config = dict(
    num_hidden_layers=13,
    hidden_size=128,
    n_experts=256,
    experts_per_token=6,
    d_expert=64,
    d_shared_expert=0,
    hidden_act='tanh_gelu',
    moe_layers=[2, 3, 4, 5, 6, 7, 8, 9, 10, 11, 12],
    router_score='sigmoid',
    normalize_top_k=True,
    routed_scale=1.0,
    balance_loss=0.00749,
    balance_bias=False,
    n_groups=8,
    groups_per_token=2,
    init_std_router=0.0343,
    lr_router=0.00232,
    num_attention_heads=4,
    num_key_value_heads=4,
    head_dim=32,
    vocab_size=2048,
    norm='layernorm',
    norm_place='pre',
    norm_eps=1e-05,
    positions='learned+rope',
    rope_theta=10000.0,
    rope_fraction=0.5,
    qk_norm=False,
    attn_scale=0.177,
    tie_word_embeddings=False,
    parallel_block=True,
    init='trunc',
    init_std_qkv=0.0429,
    init_std_o=0.00841,
    init_std_up=0.0429,
    init_std_down=0.0042,
    optimizer='muon_variant',
    learning_rate=0.0144,
    lr_mult_up=0.645,
    lr_mult_down=1.5,
    beta1=0.93,
    lr_head=0.0125,
    max_grad_norm=1.0,
    warmup_steps=200,
    schedule='wsd',
    decay_fraction=1.0,
    decay_shape='linear',
    final_lr_fraction=0.1,
    batch_tokens=131072,
    max_seq_len=256,
    doc_mask=True,
    train_tokens=512300000,
    max_steps=3909,
    dataset='wikipedia_en',
)
Below are experts of layer 4 (counted from 0) of a mixture-of-experts language model. Rows are named router (the router's row for the expert), up (a neuron's input weights, with its number), down (a neuron's output weights, with its number) and show model dimensions 0-127. Each number is 128 + 32 x the weight over its row's rms, rounded and kept within 0 to 255. Numbers have three digits each.
After each expert's rows: "gets" lists some tokens that make up at least twice as much of what it gets as of all text. This comes from a sample of Wikipedia text that the model never trained on. Tokens count by the router's weight.

# expert 12
router:125105134116139108122144133133142147163223099068088151136113092155094152121145140154137154089162147097136093079156102150107102151132117134112129135099106142151136168117119089154084189078116158133127091143143163116119214137154127128092101079143160111141115124093041131188119126118133093151163163148087106108121157151121172148075122076203159131205167064115052164134154091125152102098182
up0:114099099132137127116160133165182142085153122166131147133103112134126133129136132125140150102087165166057111106088095072118156193094129185172166148165121136150083127087125050159151193092091140081164077141078101121157161157167123111151165138068077143140146122150112150120113112120102166114190107135157112117085187139112079161126118158108115136082198042208111124102159113126118126123100
down0:155137080110143126109107066112200103121138187146158133119180116132067155150083131104069159149115126113122141091120105158154115135093125144146113108121149129142075088137150145174137112201075111077152171149158179148128095144090094127173126061192119135123119153109158100188171098159163142125139141114117161101128111127123162094112117186058173173110112134139047082152179129141058124102096
gets: "y", "ie", "é", "no", " Jo", "dy"

# expert 49
router:124109175151134084100156167081151149170134106117154175133117109141093165186128151186140191100172166129106159113188099157171103172103128090091121141153135106128167130153065131146051116119091138149098063159134115115076167079124079089077099128139073113166131160143134175185159166082099173099104137141075123123076160135146107115122155132166186177155101124141093098113109147122145082094120
up1:151091224099168129126107129074100184124121086126118143120083132116086125088147193122101150102089106087152178158138149128112161143119108066107085125109176133120159102167178148143084139131111097133157118156126097098183229107103181136136141112171146133153119130092190156086182151120164097140111179123159098132128135135157155109064209102107125094126194119149096114107107106100099117107135
down1:100054060107154185099086148074120132134167183091129093112091144147173155113168142170085120142157106119076118164145126125144163140133114156176128102105123100096136119130147053096120120075142138052098189144141146130130157141093109151156138152077139135170134173203089139160162138162186117118137112129126174100144126158114130112174131097135127092144123121122180070150155154087063123118043
gets: " the", " The", " his", "The", " its", " their"

# expert 66
router:155107115105108079150170200114133034129169105092105158037160151156116151119133140157181178116107130080132136103130127154137119157079170152111184124144059146102133153180126130162085149103131119119136119133163120163148107131133129096082089183155104078157147104089134160119170162099118156126168123100104133106096149139143161089162109071176182217117117125114122122084136069104182104106140
up0:128098164141127147120136090091210096113195159149071102100158127146119175144077130130120082049109121123158114111110118116089142126048097125145147118088117125130115142105083151175067141114092083154107163156171114067115163178171130154092115078154160161161143114134128144108163081117178163157132166158092168183095150118097187090163141121157153168088130090099139093121189093102155140128137
down0:147132089111144108163140154193039176155100134120155134148095126120123101098168178129113163165121155157075105157149161144147123100199144103097108131187183136085139136164159099107132109133168148115147103120095142173151092066094110077145142159098085072122122165144126131136138139113095100097112099047141118063150096162148080130070118148099078116177133169164098160157067182161117159123124
gets: "\n", "|", " \"", " N", "=", " New"

# expert 83
router:119092149088130109149108100082186149104149107140125164106128150126127163188144130177070161139127175099057075105124108108124077128150142130140156081127103107173115171090121074122088149128109221113140112155124130144084142090136117107131089098161116104094175150066091134191157137101092148128140183112112138148137226141121176165116182120137153170192194143095073113105110129120112111145126
up0:134113101112173082072124106090174182152132145154153162141118097143145170126119125104141222108173112143142088093114091073172203088108146103131133075133145131136094117118123157133098121167086189137130147136142134094129153201088148124081166161149126146137113115213153070146139127120122101148112117119191135091085142144150179126144088097147138147161112056124126069087139061095121133184114
down0:076154111119160128119139161040161158086056162155122179142088142134114117129161130120089182107122128168185162120104153144142129078112111176102162150072110128117110122110122133137103137077101123173154118128174190088187119149121104105123110200115177108133083162194161137144144133151163130078118063070114115157148163117101078064168108135140088067135126110107106120127121134170134080174156
gets: "\n", " w", "x", " one", "а"

# expert 172
router:122080112138102117153139157123147159095137128134073173110127091111064135121139160138091114120186168118067140114169160152205066200146120131084152077140123112143124154172159071169102172033136122081094110133141152098119129134155125104082135158188124139107117111102095150153124201128093114112118117124152182148121158147085133139129148094157173118190130084122128166109124152087107043146164
up0:169103141108094129079131115143162109105137114149094133134083152106097123122080143156145148144150156106134126135067110089065093090057178122127132109135123146122149155172124104164150138115123094105069151151073138099157132078155122097101183107096111125141096099131150194214158181130068109136134097144183226073099106119146161139143142164058204127158132146110150163162123097127147146163093
down0:120128131113099184109095117117152144096057181076218163149127138137095144114110125150110095146167136100149155145142132122109094137123153145129124078125108163147046079178148096153220094137153082149149095080151097124101129145087143159112103131123178116121111156118166158106092094114110159155152100181126161123123166113136087160154083103032068135093126175165155140161123105157158127169075
gets: "us", "it", " 18", " 19", " 17", " which"

# expert 92
router:099104100104133114097109186113163129160148088086103095108076086138091197208154188158122147179212122108127097071132092186140097122136154165122135081162130166136147163095081142157151138104137179061128101148132129147078144084168142103123153127185119093159141153101086103151127175126126086114124148123076111155045124144125118147142147094132159165130114152074090133090149142158095093135099
up0:085097111121140109079162065147103127179140086148070191086088137176114131131159105098093074158176129085158160073177143145128150183168145146138154198142078171124113147109176107098115143122106149155034124112144121175092122132137146107119152150181092140131098143081176072129151168154136126125146110107168104126099099115140112070147151190096141187146116141185094129130128092082094133131122
down0:120134085119131155126142094133106148158119141140109121142121138142103161105099141093099156137123145141157112048105155135125149147093143180144114142110101179064133166120126126118134164201164096138167122065121130189119147148150089158098194097121128096088105123220155155095090115144135098140111165093108173127206094015171141143156136083123144105135089108155061113178151071141120112083153
gets: "k", "der", "ber", "de", "\n", "od"

# expert 218
router:039083170108083114106111139115177130123129093079098145123132110135097147137151166115123175114158157106081111102138055172133071118117158123082186113132128089110188116148090054132083128111080116149128127125152102179141190079104063101118174137159133091170152100119118195098136189130122195134167162130127143141078157148151133148102205087160124119116179089136131113145127142133135144165127
up0:103169115161133093134083092139195171091124063128080122124103031117106127157099079108131121104154117152098152141150090138107171182135070190158138130078131102160085151152129095129112131139118104149186124148106152101114101105145165126136169130191176150130086074151140158169140122099118133085135065152204138158087113097188145134208084133131127117165113139179142164101102114155156112107133
down0:171101140141121146093196123192118088115093099078079135134130210120099119110146143102162170134122141158122102115110143164107092095077178123133080119072181137125133158158069111119105142111163091131104202033117066079106134120150127090119145135074138088164133124140147101129172155159097129138164123174146174172119141148151138164072144166092179144169110098123118155139120148078112107190117
gets: " was", " with", " is", " were", " be", " are"

# expert 22
router:099128107089090118164097163099159144126148088122068199114132073157102154139134133158139124139113110134098159109121087144127095142146144103120126149204139107116163138134098024119081127090092121138130102090129160122112106148151141097130102136171110139180126203078138146126133205114134174080163145125091146147113145186129180081142192090131141168148108081114096170055108122106121068196140
up1:107125125164098104124130100118152105153078107102143110181174146115115107063148154079125095111069147085104127096109120107138160142135162198079125096126143141099169126170128137124198106109120073114106103118088122061184139134164130189128088149125130184170099134142145116088145154170080109149148155175081172102160121106130174105122108209187130126158045148109109104133101123064156161173109
down1:115181099125156180201113121157112127087138168090137164097086151120096107222102123166113167139157117114143092139135134158105090077143116171126099135099143135113064145115153062121115106132146145129135123107172152154138100125118123085194183076167129114128105088157112121144055145077132146116167057156176124147132150095125093124130135131088150144176177147107178110120169082153040072119148
gets: ",", " that", " which", "),", " where", " when"

# expert 32
router:133104150146112089097126182071153116162144118140128122100177093102109183212134135129212144074150176162138138065167098131118128149172128130066129118132135108071170185129124163154071152107063132135102083162145116128046140114151141134073100122156078087164119130122097154231179147100066138107136131166084087113111154153128120136148106126136137133164118100112142134087106135115121105133127
up1:084110105081119122121129139143104085086096106184153150099127202142123205169118113116112160074129099084150081166131143157116143122192179129098166127137101104114173152216105124119145115113057130135107131203087082164064112141175172118159133160116126120117093109114111145127188146119171082126114147167103084127154123075090156084185139177111108181093142130135160121141133079144128146153103
down1:178137098202139114141128090121141159071145132119140116189081101136099140130124136147105116137198149115088141083073135141162176155093094173154093168131103131085152050098155101136170076086120162128179110112114152113148074174130090125155160192127126147148115109099124112164139212169081176127110158067118137116106118112131110135103171125108165104213146152115101088117156093101099078115137
gets: " the", " The", " his", "b", "The", "="

# expert 210
router:104120146095123141135178118074191143195112063094134154131135128131126115133122108128125161113154111078080131103216115163128058119150114183069146121162131084122118163151091117122109152053133178080175148143179138140141159059166084087122159131167162099196122135117109132156110084090122149116162204087114168151080152125078131142098105089157121150163146106119116166115093110113167123147141
up1:152185141101152042116109167064124120141114125129169087157160148135160115149166085164186184093082146142095086140137129173141143136141144113110134130092080118152145107124145086163084137075129132135068122094164138145083075203105150100143173127173137114136164204141128080118088090102104122097089140099097172120095183136143164095135090125128120112103158051099113124139175153110136098126196
down1:092129204131173185136167117086146086119133060214112110164145116084084071140134166093123076159123109121156129106150128092032107135135098124154106158118160180146085097133140066159106110134112137096107115148132072119050162157200110101136152102143089076151142118149168165159111122162143164077173174125150125163147154144119145161117154150138127160107085123144122131156112117141065108130110
gets: "ly", " also", "ally", " later", " well", " time"

# expert 173
router:093110143111131119101170138093139116162217109117100159111150143114128145164128134177099132040150153131112140154121039155132123143131117143127126088186110069075144122192142130121100205121092120113138118096159140097092130103115138140132107143148165088076170171099102150138104166039118202112138188180142143192085166150127129123119147130147147168147139112105141133128113085137132049079138
up0:137152135127169080107122125131170128126174127129103127111160154065150165166116168127161122147174104153186134168150099065048112169056132151118127114113096093125115160106121089154129104131107162070147153114188180092072167150095112110120082129125140142178124112129161166126109097088133173072153190130087120128135113129102130128049100210134079114085103170122110078171165130088146140113166
down0:089108070113131136147057156181135158136101126153103134148146140114147150150132060137180122131062056151156134163139158089138120104177154059132109132127057125095099139120141120140115125188109079124139170153185114161133135044096144128139098177146110128134113069128109105079155078169139143108108161097120062107101146126182161173166167082131125139161106145140071167158140164151106156183114
gets: " 19", " 18", " 17", " 16", " 15", "18"

# expert 220
router:116092106127120100129149137103160098152120092100143195073119117098092115148147098123094157105138135037101133118176118119172069132145119166082157127145127154133128150151102108157050159086131161068178134109160107152127156093194076097120148083147165110170131092110123151149136130116102137143185163109094197129105178102063154171083154113150121145153157125143080167161065084095184123133170
up0:108118233101141149090150159142171155118194148136153139149162127089171107103156150142098171120148090099156084146134085107140086097192122160124137139163109167107128157129114134141089106114115119082068078053105108149129138131151067175131110088210150092126125190148121126135247119133107111129112142135117101106121141104105071127130127126109105084114104156128111128182081091149114181120135
down0:095085068110162136118053096103088118152137066095162161057139111148149082130062103106069111136123148126083105111141175148167087092111138164146147135117069101112184144149147167077197143105167162126166143152133103137149183176123132096143107143101162115108118125110072157129108130190119113128142137121166155185165098083134120096130147128141175173211148098101122077157112147150145121176133
gets: "ly", "le", "ally", "lu", " ex", "ten"

# expert 74
router:066108142106166118177123141102157173156149109074100089054085102127107119157162147114102161130173155099110048144111104179140103165164117124118182109176119105182084163153103055114135132089097136105151114129043144138145135086140197101119109114176087100153178115113118108171160153122085140145143173123069116144071215134139151132111153112126135151162076116125144104122161134115157099123142
up0:141064213126084119115090160129131165134164149170128176135102066130130128129185083176135067120177047089170099132152065113156112104104117130094156169089137139090182075154107102148105129151160121141189098092145134115099139105123121119120118070164146139133146128173181137103188141095115106164138164159094114129063169161157119128117086138115072123178060137109094122134138138108109124123171
down0:173138082093134093134158124102183099140130128160132108086099101091096129107121144115164137119150135051152142073117188166147079127148123155115098125105213102149133124101186088151101159176149124165050159137124149167112129129131124132107174078090048122130170130170166081140164150083127116136123187127119142120166197122204128141145134117091133151106143143109142156044098075136104130086105
gets: "od", " g", " Y", "ad", " ch", " c"

# expert 13
router:126095177140154110108133127109160124107186101082139152104112093199124125215160173149134108132129085138107078114129117136147114161144133167091203120170115148123124187153072081124113141065111204100094125166132113162130160057133094153142102106155086131140126151122095161148125140089125123104148161133072114122141123187085163161092111111195154193165184089118087136134080092100139103130168
up0:078142161101183121155129105168162093131148107128120165123130127192070130233112124176115124141140090129150111107144082172102198103153103144161086190131119175160099121178121086154130090149126146101132106089143136107065156067133168130106082096101136099147125126088110113118172181035136117119166133149157109115118124090121128105082128140169142142107175083071172134126135163133066126140090
down0:069106139126132182121162108147111114131105129078122092145152095071135148084184082120120205124143175113155128116115146138150143115109082087108138062094162114214133095117149146132137074154190056135163155153144080128196105099133132109184079090095096139121188135137152126106130147186134110058128143135117154087151155118115111063107154128140144126140130137119133212128167145090176157104104
gets: " E", "é", " de", " 1", "e", "E"